Weights of a small mixture-of-experts language model, trained from scratch on English Wikipedia: 820M tokens.
Below are experts of layer 4 (counted from 0) of a mixture-of-experts language model. Rows are named router (the router's row for the expert), gate (a neuron's input weights, with its number), up (a neuron's input weights, with its number) and show model dimensions 0-159. Each number is 128 + 24 x the weight over its row's rms, rounded and kept within 0 to 255. Numbers have three digits each.
After each expert's rows: a language model's description of what the expert responds to; "comes after" lists some tokens at least twice as common just before its tokens as in all text. This comes from a sample of Wikipedia text that the model never trained on. Tokens count by the router's weight.

# expert 29
router:102066128135113105137184120143124116140126136109120177116145145154097117105130167157090131154088128144132164125133094127119153131130132114128142145099111169140123128092138142088108096166090149185160123123156103123133161090113156101118092126181114147154162129135120141126123165172181148115125106138135127148138102135101130112121140132121158124140154093106128144181108073077114137168115129137105150161140130139146151103111135119151099108125074095115103115100133145118137122084125145
gate3:069145119130109137135175109136157113130116133150095088143112149139106122134095123108127125113124095092133142115117123112127131143114119101126077179109116098126078126192144101116150159173098137112147132160077109137085144152108148129101129158156163111093127106114130130146149173130164128089109163129094145141079150122147159140127121151106117115108118130103119108110091127115071143102109127100144118131107102109163121102102111164073092132173115144142140143138149140122174130140119137
up3:141104144129140166117116117140145153146135120132129147114144149157140101133104157151119069139142162106126113116124131102122093144178072131145106158114101200146062132139098083115124106135116086089151136090120141119156142129105160091148151155136135159145132177147168139107132119129166116132190119117110167143105117114126162124113167182158099111092128131156102139135115146120119123108113155104154121113147125127135107117128101154089111136139140126111167087122151140153121121126178121
Description: Mid-word fragments. Pieces in the middle of a longer word, often before ed, le or on, such as independent, pretending, prepped, passengers, Utpal.
comes after: "t", " cont", "it", " V", ".", " T"

# expert 17
router:123126140123132145121110161111142114100152149160101147110106126116144100148072129091091159127097165129091144128133094101156121084133149100146128129123128114146156098125157128142117121153126135158100109149178092128128127111098156130129108102081185106085152090115185099112104131155119074101122134085109117133134139116136116081096116097154108126142181087163145128131128134087142135145107105117145146115126166127159137173111137105132139099106113144152109147154122091114102117116171160
gate0:126145147117146183152144094122097139146166130134122142133145111129147111099170130183145114146151126131125140125094117147135116147127128099094144114131126112149125109099104116111122165074167084145134094104089108099166108098136097112108167120185077140116137151138124125132105116132115159114109152136137122132138093132049115162156115124114159110088125132144118113121104122092142107115185090127122101160142136099124199145118166137135137145116170154132146116132162138088108136108111128
up0:106106102125108164124101109143133109135154151144110149166106120101138105145143117167150107139145127120148102087110131164170127150128154119136118106124119123151164102151117103105109163103125077157122127118129127138130150113113078110174171156143112139128144114150143102118120108150099108134138132127152149147142128146094136107176080135119181123119144143146109149119118157106157064115151089084115118106137120096112167150069179141125162171120153144142132091083154143112078138091131130
Description: Word-initial consonant pieces. Opening pieces of a word right after a hyphen, quote, heading mark or article, such as post-hardcore, gradual, classes, Leadership.
comes after: "-", " (", " \"", " a", "==", "."

# expert 49
router:155164120124174120155135099165132115063145158111117165095137114133101149089121102112139160091142149152160149133156102076130099118158119084105107114136130113100141112139142093104096120163133108086092110127155118149110139140157111094150159181130108162093124154138150140124175146162130155086111130100139150147111136158158153122163108118103129168066117144128127098165133153105106167135125087137110145165130148127136124095141126146133161145121110109141133108143142113145117148115121148
gate0:110111164087153137129168138147158168106096125091149120113154145096130104166139132082137144101091117159126100118140135139132152152128159119137141115165163122140131136112131172164106132136134155119121120106105105138103108119120111148148159131122146162171136121119163145103104143102151139125124114135217139113125122107092135144154136127110071104128064112179104153157130181168124149120151138108120148121122120128089126150121164164100146186162132108153132103129110132126140143098157134
up0:127143122069123147146152125140113128135091191119111111113158115146119125116138103095127092053124124132133118127137156129137126146143113151148111148126186136132082169096145140135115092170132111145101082092105101108136103135113115140133173141134111140149149121110157131091119126134127174106115106118158123152120145128094141129176113166113097122145115127149148197136165116150165141138154125132128143121119141137101155133183150128115159173099126120137098089169121095151132138124168089
Description: Line-initial list markers. Hyphens opening list or infobox lines, heading equals signs, table pipes, and opening quotation marks, e.g. "- Born:", "==Species==", "called "autumn".
comes after: "\n", " |\n", ")\n", "|", ".\n", "==\n"

# expert 47
router:163123096129176105112099132122148125136103152121118151140141117134131099146154131161140143099163144120132084146124151087143158113103103088067123076091151101127149147104137070106132098160134127119087136110144154181155122099105128148145119110130116109164134141119114133150126162145080101124139067129126128150095131152173123162148118122147161133168148112108079091127114136126134152129077103144126144130103166087138119160141126103103137137106120148154097131115139145171166127146117111
gate0:164151137162108165111154130122120156088134147123161122091168152102119170115125137097180120146098126164091161108132111132138094102117141151156122170102122132122130149174098148155113146114149113132130123110118113137105105090156153171078123144164114118090143110106148187113137137122158142153115126122110163128121089138103139083093139132095117130128098206139122145129116117148101153101097131131166127145128118110115149131093145136131170143130132149124133158109097103120162145167117173
up0:160121099134111140103148144132218101130122132113160124118129131143157164118153184149150107122104090127140113111114120104140144101134136074148145148094097148134126079152116195109134128132125136141102168125091126163147135111131179140062121122112115131094106092113132137128088143133118155156111142137117153126109111153158112150135154146148115159123101126129128138104169150136137111132141167143126095157083108119145127153159109099137109173126130117160138115131155118130102152165157181
Description: Year century digits. The first two digits of four-digit years, like 19, 20, 18, in dates, elections, tables and year-list headings.
comes after: " ", "19", "20", "–", " (", "|"

# expert 43
router:146131105126137155126149122129122166149121124095111101177104178109128108092078143116142144130149097165151138122100122165128106126126101072138089159137107109103142161138142091141118151166138125144088122150162124148096110131141130128095106146161109152096095140109157084151086115153105106144115102125111127141083044120101162128152118102119135088124098135137143106120110193130164165125165114140096122129116091151122164106149145119145121131119100124158146159119135105118114141123130132
gate0:169133116133113126127122144173143117098125144129156117170109141160091141143121104125102109118115107144148175131146125136118178148140144107109121105155106115137129134139142132107077144133144127185103171158095106129128136106102105110139128081100072158129130127108111126149102132132128125112125134127172135095102095115131112107155135114136194143163072144141156135192146122158119153088173137124114160101141166116115147096147103143163102079092110134137137078122131115131079107117120141
up0:094148136121099142083121115109138124098170132139124165101116122124180175125135123120146150153113101169122116101128111159101112094134103165242143134145142142087125110169119132175163084132108113120140137084131169129113099155099133130159143116130160148132109128144189154115101124123130136113126165089144144098150139113147149130127109124151113177123166089143149123114104140140116114131108130115129135137144107125131111117141164141159154148131096133125143175142144135125135169113155119
Description: Articles and determiners. Words beginning a noun phrase, mainly the, a, an, plus his, its, their, this, after commas, "of", "is".
comes after: ",", " of", " as", " is", ".", " and"

# expert 40
router:158160078154155128159140111152094146082104119136118100104094101124124106090096129138104171110120108161159110134138114102141131100091134122104086134131151127135162153154080089104084125103137122093077145106105154143129090169103149100146116092171129109108100141150129111110095129152148123162099151112140122097119135111153140141106093091132113116177126112111157141102149124114154095125097065138098135110114146144153113138135161112132116100108133125147146133118175145131145145109101100
gate4:121133134137100093142124171122095146167110123106151085122129086123089130162130107134136146169145137124134114141126117138145147174153136096116123125176111159129125115120153133139101095184134173158152128078129140091138141093097168109176149141123114122177141120095139135129123128167164117068155107115123122139149108150111097125117155110102091117108154105137097154174135142122116123116119119112169115152104134132114130195114139123081091143183162105127096138151143120149152111117120122
up4:157118175143147150100165109095128102098074151091164108130123150098125112092143133077137106106118094149131110167142155152094083101156108121143126097102166182144161144094124116114094141129125107146092139140108096158180133203136128108085134137164132130112151128110103148134099109096100128127132083127114094135144143116122120124145100165113121140146098112108125122132111089139133139119114148145108154143119101100121144144102098121176112124101136106135118121091100086108122136161133127
Description: Digits in numbers. Single digits and two-digit chunks inside numbers, especially after decimal points in measurements and in stat tables: 35.9, 137.8, 12.5.
comes after: ".", " ", "–", " (", ",", ":"

# expert 52
router:146143148143131138145177091116121141148140153129158150142132136125150123087133163122145114137125061116109116104111101111117140176154139147147104119113133139095078133133108122133090157082117112078145159171135103142161138135111135136103130124109114199152098114144118091145113106093114131152106112141132127109122132121109130137179149129135151093152098135102153159133162090135158155124154143162111160138136094125161140099119098115096130110180157093145184143102141099093158103146147115
gate3:136140088129133136133164134119107109125114107109139135129138163156113133134114132150063139152132128095104136124094130157099122087101112104156129112120145165129150075185143100132132097133140161145105122111121129156121121132149135129100104157129192120124155077072151139106094070148130128153127166133121133107121156157169121081086123113117157136119118114100151156104122121151179131119116113131085109113133133111127134151165124134132116097145111104171147182150139073170127120134107154
up3:146131141118129096128130134133165144114125156168119109126171130130143155149129136142133129150119079078071111144097120151138161154125139145125118137075149139167151149144151129138134150170078143159162108088151088128135090148130123137111103142113109151137120122108128111092110093158132116095080104121109145136099113086145131111074126121096147158121119045098140161130138108170145120082153138157121132092153139112094113148131123137154113147121095108166157155125140107136144120155160122
Description: Final suffix pieces. Word-final suffix pieces ending nouns and place names: -y, -le, -ure, -ory, -ire, as in county, legislature, phosphorylation, Lanarkshire.
comes after: "h", "n", "il", "at", "al", " Ch"

# expert 0
router:110109069126103121139159155136117168094149115156056162175111132082127133132101146172092172116120172134132127130143111109110111085105111104126130145126110098125111165169131101114120112136150136136146114136141121142110121129142149131141149131159139125111090163096172118107100137130124087088153160131132108110128106088118131135112138085139108135127148096135139101172122170087141132122151076088144072141136154108163106148126148149135108093104123158124149176114151126143099117115125138
gate0:072115130104173081086135154159173108136076155144133095134102116144166137178133110135125123158134102114138095135098076146141152145115141111136164131136131100087101176116122138143090132126119142114085132109123115192105095162099109134122130065091112120153108123160147121116123145133136124112131089138157104114113090131131132119134155148122159148134134145116087138147082164129132187121145152132126149143097129099105112102160141125141117127105102169123126138110083104110123124129149136
up0:135117148178133104127103152055120147163174128102126163107147128100101155137140131102156132174133176112135092122149107125131152095106109161144108146136098109108095153148114165130173127188150144110125091120159135154146139123099122130138101095145078099131101129142126117102148119144142146140078152114165128138137140121134110142120126141133086163108114128116129167154112123102117114148123149183100113109118128122130091129162124106151130102113128148113130174203147147152149147134115162
Description: Capitalized word starts. First capital letter or piece of a word opening a line, list item or heading, such as O in Omos, H in Hillcrest, W in With.
comes after: "-", ".", ".\n\n", "==", " \"", " ("

# expert 7
router:158164064114113144146119127156138089096096154136146147129120121140128159138062136140171152134162134128154108119132136116081138122109143132169087120091164110143126140105142131127122128165176104156140095134089125158154124148127102171133094140123114102081170163126126132100130124135115133111146129133138170146133136124144158090176103127173113145077153104143117111115131136165158098181106135110119110130106105129093118145155087107120129116129144115118155132097133076143134086124109101
gate0:130142117133110110132110153189091112113081149139141127152133126146172134095185129130105125118142114137143131140143142122138118140152144137072097151097112114120139140150151136138106107142143146085166144105123139108140079131125113137093113153143096184171105131123144164165123113134138125110140124127086162130126110126132132131122115123114154166115101129169136128139094135121116097162111116081148134169163115132130171129140126133186097115145110067213103129101127140117126140095078118
up0:147134138128095126136143105137088136102130156140163104131149097160127156128154111132117114134119133131120090117137153127097151126136157140123091135107169154162153130111149184116158116158135134141130150153098159131156131081140129146133124189110129151133121163127155176109102115115142121110112139126154160145149150092160132104168140160149136150116152090159123132118117091113069145180091114118144107169139127124186137107191098136139110131112106097168116146091149131134165157121080144
Description: Table cells and punctuation. Blank cells, numbers, pipes and parentheses inside wiki tables of results and statistics, plus dashes and semicolons in lists, e.g. "| |", "(33.8)".
comes after: " |", ";", " ", "0", "1", "2"

# expert 55
router:162142144111183101151103109122125108101123137120124096124085132122143079143111152091115124128140086134167143116119121099149119135099091081117132114108170111083168164119073165148147158168166126110147117123161107153164101175125145133123127114122113098137095174139116091131152137124109137106132132131174109114145161141162141138150108118129113163132148105092090109132151159129141136128117121129085126147154087134116106161092134091108136150133145098175158144147103144129097108148162152
gate0:119096133129153128084146136161155121174124145112130144152145146119141159119113105152120121187087121137098100117086150133149178130109104088089118150118150132159136101115123140087094117141178123180093145109168121163107081118123127153111124134092116147149154086100149107133124153125099119121134088129144149163116103104111106100138128097153189126151132138144096114104093155112139140124173165126135143107124108096131122101105084145095087114127128116190133146129130130118110152132132138
up0:092106088122120145116137207134082113129118110184118143123086125124202138152144127136127120146125117124134138115154094164127149154133132099129099131157112128138077130144154105132138091084157156126114120140153113141149199136150152119136102139123160128120156126141125122096146212147173144156126150095130126129095107083127123134149137091105086127170134133126165128143164113136137155138136095119151123147127124134155130127143140118155178152140118141122153121137109121115124114106110082
Description: Paragraph and line ends. Period plus blank line, heading-closing ==, table row endings and newlines, and degree signs and digits inside map coordinates.
comes after: " |\n", "\"", "4", "s", "6", "3"

# expert 59
router:127177112126150128140113148138149149087128109118083148110117136090112119121157092142144149099145134127157132087113116122119085151069108138086139166158126130116132146158100128121126124110148156071150130157142143153149112135106169130151155106162130157091091124118141095165153099108118120158143161154092134069144143140153142160116128119141150139104133118128129081167110161105109141100099123098104108178117125139138132142128141120149127128172156119198133110141162136115095111093090133
gate1:173129087099084160144176101158107126123098111147127144076106133129106126114102111083115155129134148111142128140133093152120131107157103118155106140152135097126089141149134129165153128117153125107110143054118135099093130118088112125136113152168138145097154099137104138129105107139125114145180139125129164161153125130109120113118132159100151148131143151180184126112098142110204159108129115120086119128139122145108121063138121137113155114132093147155123104166139119138138134119155107
up1:115124166167144105117101166119123130148152130134129142151107128091162103157160126204153078129123122137148150084137166125161155125088160126114171135114130166128146182119150142092121146141144144145142145175155131129159134128174141100103136126110130121146123169113155123129138130152136158117122117131105126112102121122115150135118099127142153106139108156146134104175157174104085119153105144126134129168104177138168179143121137124125122151125173077116109144082147100150108140120091123
Description: Clause-ending punctuation. Commas, periods, closing parentheses and section-heading endings that close a clause, plus dollar signs in math and prices.
comes after: "s", "es", "\"", "ion", "ation", "ever"

# expert 28
router:145114084130139087156128117126145121147145122137145142080160146115101139117147101135165152099149157135128130088135135109117129141144126089080129153139157093107148123090165120085135096177107141114161130090111138111147105133103133099155123103113122117156112140142149116164142113159125096108156114110148171129102138148143147114150116119153114125073142088128128104137178177120133119137105127156088084093095187122152103142138114111086123112115167142180117128144172137144144100101110094
gate0:137153151155100143105121113163133114096119140163087138130165092124103157162107106067139115132083108150121138112117110149140088121130162118138137164105101105133133153103114117148078145130107158090093136171096096128143132174182182138147155121123110134102128162129120127103130159134104174131137142124125130145162125156145132119095129145124121136117123140133100115138145144137138183129167127090144129149137122169154165110099132119158112178188135124078137119085117155112098132136123153
up0:123172116107128113135117128165140075122125163138139146120129080108132140140118101138161149143162141168145112094162130139113145144121092117106154155137124103121109113142152090094111154152112125090093167105063160135151142150118143114152109103113090114141132153080165092128150199169124119125185134102127132127140108128128144113133094129179142117136155110141122088140105151147113141175130121108129160120086151152140121127114122095110144110170096144106115118128144086105143077113118124
Description: Space before numbers. Standalone space tokens, usually just before a number or year in tables, date lists and running text: "1969", "15", "2019".
comes after: " |", "|", ",", ":", " in", ";"

# expert 38
router:151137117145179103096142079113129167089145140115151121109136125167083142132153157152153162106150144156148153137125155101119128127092104139147118107135174142091171115154109103125145111163168082111112122111143124140105124127117141140074129115125103114157110108128186135130135095160147154151133162111125143131094139143135132164121138147116108160097162094125115104096156107148126087116098166149120115103118155073140095152145101144087150138101112147104172145156132168154149113135144114
gate0:162123111117105093146078107094099163141138106122109124115142149110131139114166158170125139117172120150135169112099148113127155134127147134099129099147133153145082101157104042149157141137152150121101159163120125107097163101116152133132117136165140144127101140103105162120126090102100136155114137107134132131093124172159156167102148137077117122149128130137153147112132122127046127137135110136163109118176135171145135133134118107137100139098127129106125136142157122143144114081089127
up0:107107099112139132114129148106140134115095130154105143137078118133107163065119130137136127120106111164139114113105130146118098111144141082140078171121082118130139135119160130092126120163086110135181091109128132057117166111120110093113127140132155115124101152173104084118119131116126127103117119147124150118114122172132161114093135165098158095092110111107147101127121113079140141143162094110095098147177134115157125147131133162152168137176160117103132131108115144106110109145107104
Description: Table numbers and spaces. Numbers, dates and bare space tokens in pipe-separated sports, election and court tables, e.g. match scores 1 – 0, years 1999, month names.
comes after: " |", " ", ";", " on", ":", " –"

# expert 51
router:184121097099135126130089097138147176065163146135135167116098145113098165119144144132160112098123119140141141157135163103140142141108137107158123104138139137162126081119145111093129127165121152102118122131098108164116125129161118132154101117110104105087085106109148124119126136134091130137106155132140141120153145145132124125103096138141163187125127139130125112107181080107113099113101153160119129107136154128134084146136104155106083082092145184091151130152163151160129141139106151
gate1:114149190129100144133176137160149128147100124086139144120061109101123125112139111137138122118089140052122121110136105110164153119097125148105166170134115109120162163095110120120097163119118157070131146128133081123057077111110166126158136093104086121114123112145149136131151106094133106129118116084142091152125132157130139121113138143093119125145088125139095151133135138126108108122169130132166171132099135076121118131110119167117126131124138149113135103123121128142129139115144136
up1:139134177149133157128133146151112088130125120128179126160073125109127142158143146149166094130100112071133147106142120073135153155119141140081141150148106175151145155116136112109105102112141106118123132118146121088056116109144180131150141119080078111114104114162123143098147147155129110150135129107134130124095126110132117101097119105144163096127131086081117133113148106109120094133151093137172150126163155099173119116131135111135159154142122126101126159129130121161118126172120150
Description: Numbers in tables. Digit tokens for years, scores, times and statistics, mostly inside tables and lists, such as 19 of 1992, 29, 1:53.22.
comes after: " ", " (", "–", "4", "5", "3"

# expert 8
router:109135122122117137125112126143159159092125141120123142119100116111112178093134136136112113111125153109112110118093158123090116114082062093113123099087090146129157138154123150110112112117105144175139125130123154187120160101106118179119136109150118125100091133094150098101101171121108132102169149127099130134128124098128128127156176099117080076130133100134126164159093180147167158124118107127094075114095145133144143123094110127115148127135157147143159150123155143137096101141151127
gate1:163128140095131171113132129131134128108103174169186120133140092104131117103147106102138089113101118130117134152123111169139148140166173161140103110136142106105139093148106163124099152144126145105118092133137126099124138069130121143114127110119154115134127088117112136123097139112128171138136084125195186139117114157128146111138105152167121114119136135149160146093130074136141123144156142187097166162072129109099128152121092110139114141143132104120112178134130094122145122147133155
up1:113124164122135115114135055131151132137163139116129135153135129108107095138068111119129102138112116109101104140117139125186124113122172168102130126170090145110116143122125116157101161112106101102170118195138129130106107119120107097162135144118164131126112144132066132121114133123143122113151109177120123118166153100115170179116162099114132131097121128138080119131113150115126161072171124133109122106148110131127092115111158161129082094137121133123142088124136163150138112085146123
Description: Capitalized word starts. Space-prefixed capital letters or short capitalized pieces starting proper nouns after the, of, by, e.g. E-dinburgh, St-ate, Fran, Aust.
comes after: " the", " of", " by", ",", " with", " and"

# expert 33
router:172151090141126112134159118131129174092114077103131102155140166130125187086136154137135119132127102166114153115139145112105081128122140139131106098096146109141138109147139129091131132136126122166147095125140119163148094128110156143152105133125100096074114128092112160149113111148112093115098128132132126146122097150110122100140193126134105158101099162168125085128169124156119093125107131151119149122113110153118144154182121150140110105109153180136158093095141148089150116116148099
gate0:101075135132125145082154115144157133079120079135089131136131144123114125148097174170134122102137122156139103103156149128128168062177102149099131166116143164154144109084100137124121150139137149153136151113122144145111157156169177131132129116161173112152156141114144132128134124077098097132150126155163087106108152140107114155150158162126146131140132101139125085111119149103140113126118119096112125123112053117135159130120105191138141095134122127160121131119122134130145138128117121
up0:115069116096137142095183112132169134065077130140090139090133097089114127128108138149166097101142102112142118108170145116171139114136108146114089137140139140153158110128158120101125132097110152146117125093117075111134138149155147146134122103092093103116126098125123129138163186130120127103121132117131087142123128133089141112151148135110120109132150119118142080069145145104104094129098111118105153125136133148174143151092151166121162142120117155136106140121109153130133182131137162
Description: Sports table fragments. Pieces of abbreviations and words in sports statistics tables and infoboxes, such as T-A-N, T-eam, S-e-ason, t-y-pe, BR-A.
comes after: " T", " |", " t", " P", "T", " S"

# expert 20
router:105134124170139173124170101122121136134140177117156153163145108104172106122101112168118169091099111134156145105132156125193154140122091159124114099160133162113107098143126165138115113103106146124152126135106155100120093134131093145094145123106155137136135117158138138189109127140128113109110138109129153107134117118147124151118123156131115109170150142096121120120074156127154096083120109101105114128158121080128146120153138144102052101112139101158124148137136124091136138095086135
gate0:142129105106096092089149118129115192177089113128160087126165099133151127158108131156145142147100117103106119165136132120113183107155149128150141142125143134122134111157133179135176107114094115111142145124109164155119145160118136132058112152145088075157132141153114093159099162150104097159107168155106138143114087143158147126112126149120133161140088114115122137153141113116099105096145133112132127106134115106140147139096110093166106142142112094127130129114113115107147128182121106
up0:196112084155150103176129112109149127100158146089133148142084112123101135094125106109140110152130112178128102167149093161094127146121105161140092120142144121182108141106119087127084144142140140143148134139103127137121096158141162112134119124079141149138119174124123127123138096174152129101130181153161165128175088118150112103142119094133103148122134133123129075152158148108089125125138123121145107119130125121181136112155126135106133142135104133144156166144148151161115151111106151
Description: Verb stem middles. Stem pieces inside verbs and nouns after s, res, was, often in passive phrases, e.g. s-ign-ed, iss-u-ed, ann-oun-ced, describ-ed.
comes after: " s", "s", " res", " was", " is", " c"

# expert 26
router:104099154151147147091121149128112128133133160153151101136160107086160137142113090148149114099123154125111118126109132153182121106096113103138144144156120137076137097128155128130144123132147134137128139102135106137119127105078108126112149150118107108171100099115165152131114131136134156074112157103114169149159162134125140120132153091102130136096141081152109123128089118132154142113115100081109103108107142077151130178127182135122132123089121165119100141140075147081094098099171143
gate0:143120137161040175153097138166164094156153110121112117134102154131150099174127151149109132165172129132140154116145122136142097120115151143121088096156139093094102125150135125136103146137083121122136135128119170127122154149161138087178158109129159133068124164137139113188116140128138124115092117124143149134112147128126119126110125132138096116143115133169107113139101150144142136075123145137149069102164123132158093114145166127120120130117108128143112113172117143098111156144097111
up0:131148162124049152124099147156149104176124119142095119144114128193118062175103152146135144106165102127186126133148115131172120117109149129125076098157110103103129099163148137141143120103091123107121149117117153096140116158155153112168154111095147143105113152121143130170112125102148132104120134132150136132100157140131109121098136112155141099153136123142102105138114161120164082094102136161134086114132106120183107106139130128098136107126133110146124150148110152104123140132095119
Description: Latin-prefix word pieces. Word-initial prefixes and the piece right after pro or in, e.g. pro-v-ide, in-v-estigating, res, app, cont, re-fer, sup-port.
comes after: " pro", " p", " in", " was", " to", " Pro"

# expert 53
router:110171129119127153134093119109127121129161143170092111112094109161116128130166167088119176115100180108106163138118137147138162109129157117134097159146101132189155128113126099147131186147110130136110144117110135127128111070149147122116143142153152110087130108141145142099177140092119121117119155087133123119151143108142143091126124102138160094123169121144129141169119158126101125124135128114148145117100158067109096174125128143139121129076098168119097159148113101108123127158112156
gate0:157127108151089106124188153076148135131164091137112121158096070141121107120093147132124149158115119147153135144174134096136122079147150192132123102131104140154127111157135131116124075089101123114100165124153140095084103117104130110139092151105162131157147110098125130149121116123151138102086142154162135138117137135156116096154117138138121074148121084123097094163142072111109106155136145155116158150127131145125117141122160127082115112120150134144134154130141127162125102143147106
up0:127152127090126114131118106130111131061100155132073145109139173128090135128160085144144168125084119170120137135121140185134112125104105127089145107122163111114173111130110100155106167115149128161101084119133120153140142113140144127147146144149103117083116157128127105132119189086124100177138089092125127151129160150142137129116138121102126163143110172122158104132120150164111118174121125139139074118128121123134116153144106146145175133130143121124139115089098140117104155092089138
Description: Consonant pieces inside words. Letters like t, l, r at the start or inside a word, such as brothel, bought, letter, stepsister, Don't.
comes after: " a", " b", " the", " d", " m", " B"

# expert 11
router:162157119129112144108117126082133114176141134115141113141161130116149122112152157123169125110122098142096145080101129130124169176121109143061123130119103104143148127156114139098095117115122153136105113209100127092106158132150112127121158122167123115169142097164079106140165145082119148144128115141157062129161085107095117156139137138116160106133116122118173138129144085138142117136137155091149149169130138133137128104110136094136123139141146130157133136114137079101143146134101111
gate0:109117132090133101156091151164138133127129088116140086125132120126093083108114122114138166083088143125141159121196125134167146132148120137120151144068082108124154098176117130109103129165149132118142118150103110129118128129143109116085120148100154128174087095130122120119134135077140118120121122121117110115099124091104137094159095111123143114101140112114124101111139160117132083136102107089131177122115174134137186149102123115127079146117115088122109111121135123131123169141126075
up0:112125137158142094131133128118147153141148142121112169154174113187115123099152149102120146135164160148113092116123164092139102077156117146107112140081130154089123133153141099123117142142138137135121083113158079148123168111131129141115158075138115147100120117140138111148128121129096097146130111157117110126098144183155146119170102155115122127110140195158155136138132145121116136146163156158139105184132123177123109139121146169126132111146138125109160158107104144120183083133157125
Description: Noun-ending word pieces. Final pieces completing nouns and adjectives, often before of or a comma, such as straight, affluence, place, Stuttgart, aircraft.
comes after: "l", "b", "r", "u", " pl", "ru"

# expert 12
router:102120149140107124148136143166110173110137151166142144141139106111138134132079120107097159124118162118124135152159074100144157114081146165162153129108136123099122112115163150127124147109145126129097099125096126095120139110134113142082127129121133131168089151078092166153157134110145085100090129132140145162137078145120084139086142123164114146173137098135143131113094117093120106106135090081142163111142124120083148113117150140112119089094111155096109114134088152099126139099107128
gate0:132165137152151144156100141148123097102115134122128133137137105125133167141114159112098105133104110126134102108154149135107145144166104118147145079079100128092153112164142157129103141107161178131138131117149116145117124122085101120130112137114088121142154101127156163131131103154127103082078116076092148145137128105136147146149076071164102147147119128156154127166121110115139093115131127086153120133125126131136158139052137134118140168109103163133163125093122103175107087123125112
up0:133113109152127129133080093121133137163149104121154113162135077146145149144143127147123139161112179095084126144152138098100144127125161152143127112149081166117123081073118128109117137140140176127140165124133154101139167113114148114135134188120177095121156132078133068095130126143129168121096159093135054140127116119146135123118122153170111100111178135126112154107132144131101114115157121104113115137090142125131107138094114104166129130110138117133143111166136106113141095120130136
Description: Mid-word subword pieces. Short pieces inside a word after its first letters, often after r, p or ex, such as or in exorbitant, ab in enabled, rom in promoted.
comes after: " r", " R", " ex", " p", " P", " res"

# expert 22
router:167169121108172083131138120114132164096151112083090127107171133137099128139062118132108109181144148124123114162126154093119113156152109157183112106139156137134126135095080124154116130175148102132117132159167141184132130129142116181079114124123113109085125178129139107141165142137162127124113110137154127133138143118174114141137141132149104166142151128124138145110169139149092120135112151129120120122124154155150110153134137115143149152095124140127124115152156165157127123151185147
gate0:093112137096115119142172106056151155090097100110147123144150129112112134110093126147125146165159130142098142110121106118114094144147150190123091140147198096160126106102109055131153115105135092166144117147131150155124115149110154156075122123104115128121123135118085162120145122120138156107108119178126125153112140120106094125137130150124122161096104129099147128104133112092098106160161147119096187133103112127115091141129109141145140119130160129163123120126128152162143139125143135
up0:126136118095105123152160127115164131080116150121145122121164109134104130163118110117124146156162155116137150120117123106106115108172139149137124120127149102120075149097097072125192156145143102135108131131139161143159125121089138114151115118118109105123140142125109133135164111132117180100117144156173135172139157127138125139114110182109128165101175176088162162121139091098123147126146136132119172109144139131148088167160090100128115185103146101119105111156125115170142151141149126
Description: Table separators and symbols. Spaces, pipes, semicolons, line breaks, digits and odd byte characters inside stat tables, number lists and footballer career rows.
comes after: " |", "0", ";", " ", "8", "1"

# expert 45
router:083099145156082176138123104133150112136124099115142102094171151150106103102157134115116152155110128134096168124119103106125106125127155084148126117172099115123128118146136134115109179118101138166100127114108139116144144107085137119127132121086111112171157088116118144099122142176150145103122144111088145150109102122094163194094134147142110142112082136110133101136122102121148118067119116106148115146155120106110132135128184159091117143104157121117135109143081114085129128092114114
gate5:090110137124104156120102106080069113108079127093135145114141122139161173132109096123208125135100096122146127141118120122114154126125136127104101140159094079093128131116131159170138117114089136131155115120115104147164138111109124116138137143122111125135153109146144117137154133090145123136118171144126130143105096146108204113106145137163151118157101126111139146126088140153116103136147168179081132157160162177144132101131118112130126112109140099156120137111123104072113163131144132
up5:134175139145141141101131153148126102113158169129170147140176163144134143147129090134127116190121138098144108123127110124107130130112161114133157083097110039113104168143134132129184123112146127128157140144118130148120138140120132172092134112158102143146169133120134085160137112146130164153169134128120169146136093081109133104110137123164143134121092107111151143091116126103102163149156137127089174136120127136119163148114140113124113146128170109115127119163102161104085112101126152
Description: Short verb stem pieces. Short word pieces inside common verbs and nouns right after an initial letter, such as t-ear, d-ied, ro-d-e, n-ood-le, ret-ire.
comes after: " t", " d", " T", " p", " r", " qu"

# expert 37
router:095102114124087137105128117162144135132090105128173129130147114145144158101134157117115124141092075097104155161103132117154150108152155119119119130114103110134107123139173156148127149114130086105111153117082104124076122110084113169098127137091145096131125169174112149141137144118083126104105152123150170144139092141092104131124120133114184131143111147111072127152155140159104130090100116105170117138158129094124150105130128121153125141105120147172094123155117088091135093131094123
gate2:199145120129151129094113124130138144099147119126099094123133125096144107154157081131201108108112124141100114107124113112175112120156127139149166112142146112160151117140140136140159093103139131159135138128102120097113157143104103150112116128112125097158138113136101137110142108158118127137152100100093127148178209142104112161109139145187129114102082112135109143091150104128139117113155099137077109159119139124153138131136125124157111138122115118074067144126151155126137102104142122
up2:150111108153132114113109113098168161111146139147149104121159131082162108117171099162169091134092119136088138137149096131163125109170115141152145126138117110135151102111161160148118122104136123134132148099126079093137156134081106157130134130116119110158163096171104144123145136104122139135165137128115116135158165160109148174125120144165149079123059101136111134115161122126161112109164101144116152155124113111130134161113121111149080112124107106071097147098168101120152114120133114
Description: Word-middle syllables. Middle pieces after an opening consonant of common words and names, such as g-ear, Gr-oup, g-en-erosity, tr-ous-ers, cl-ass.
comes after: " g", " b", " B", " c", " G", " cl"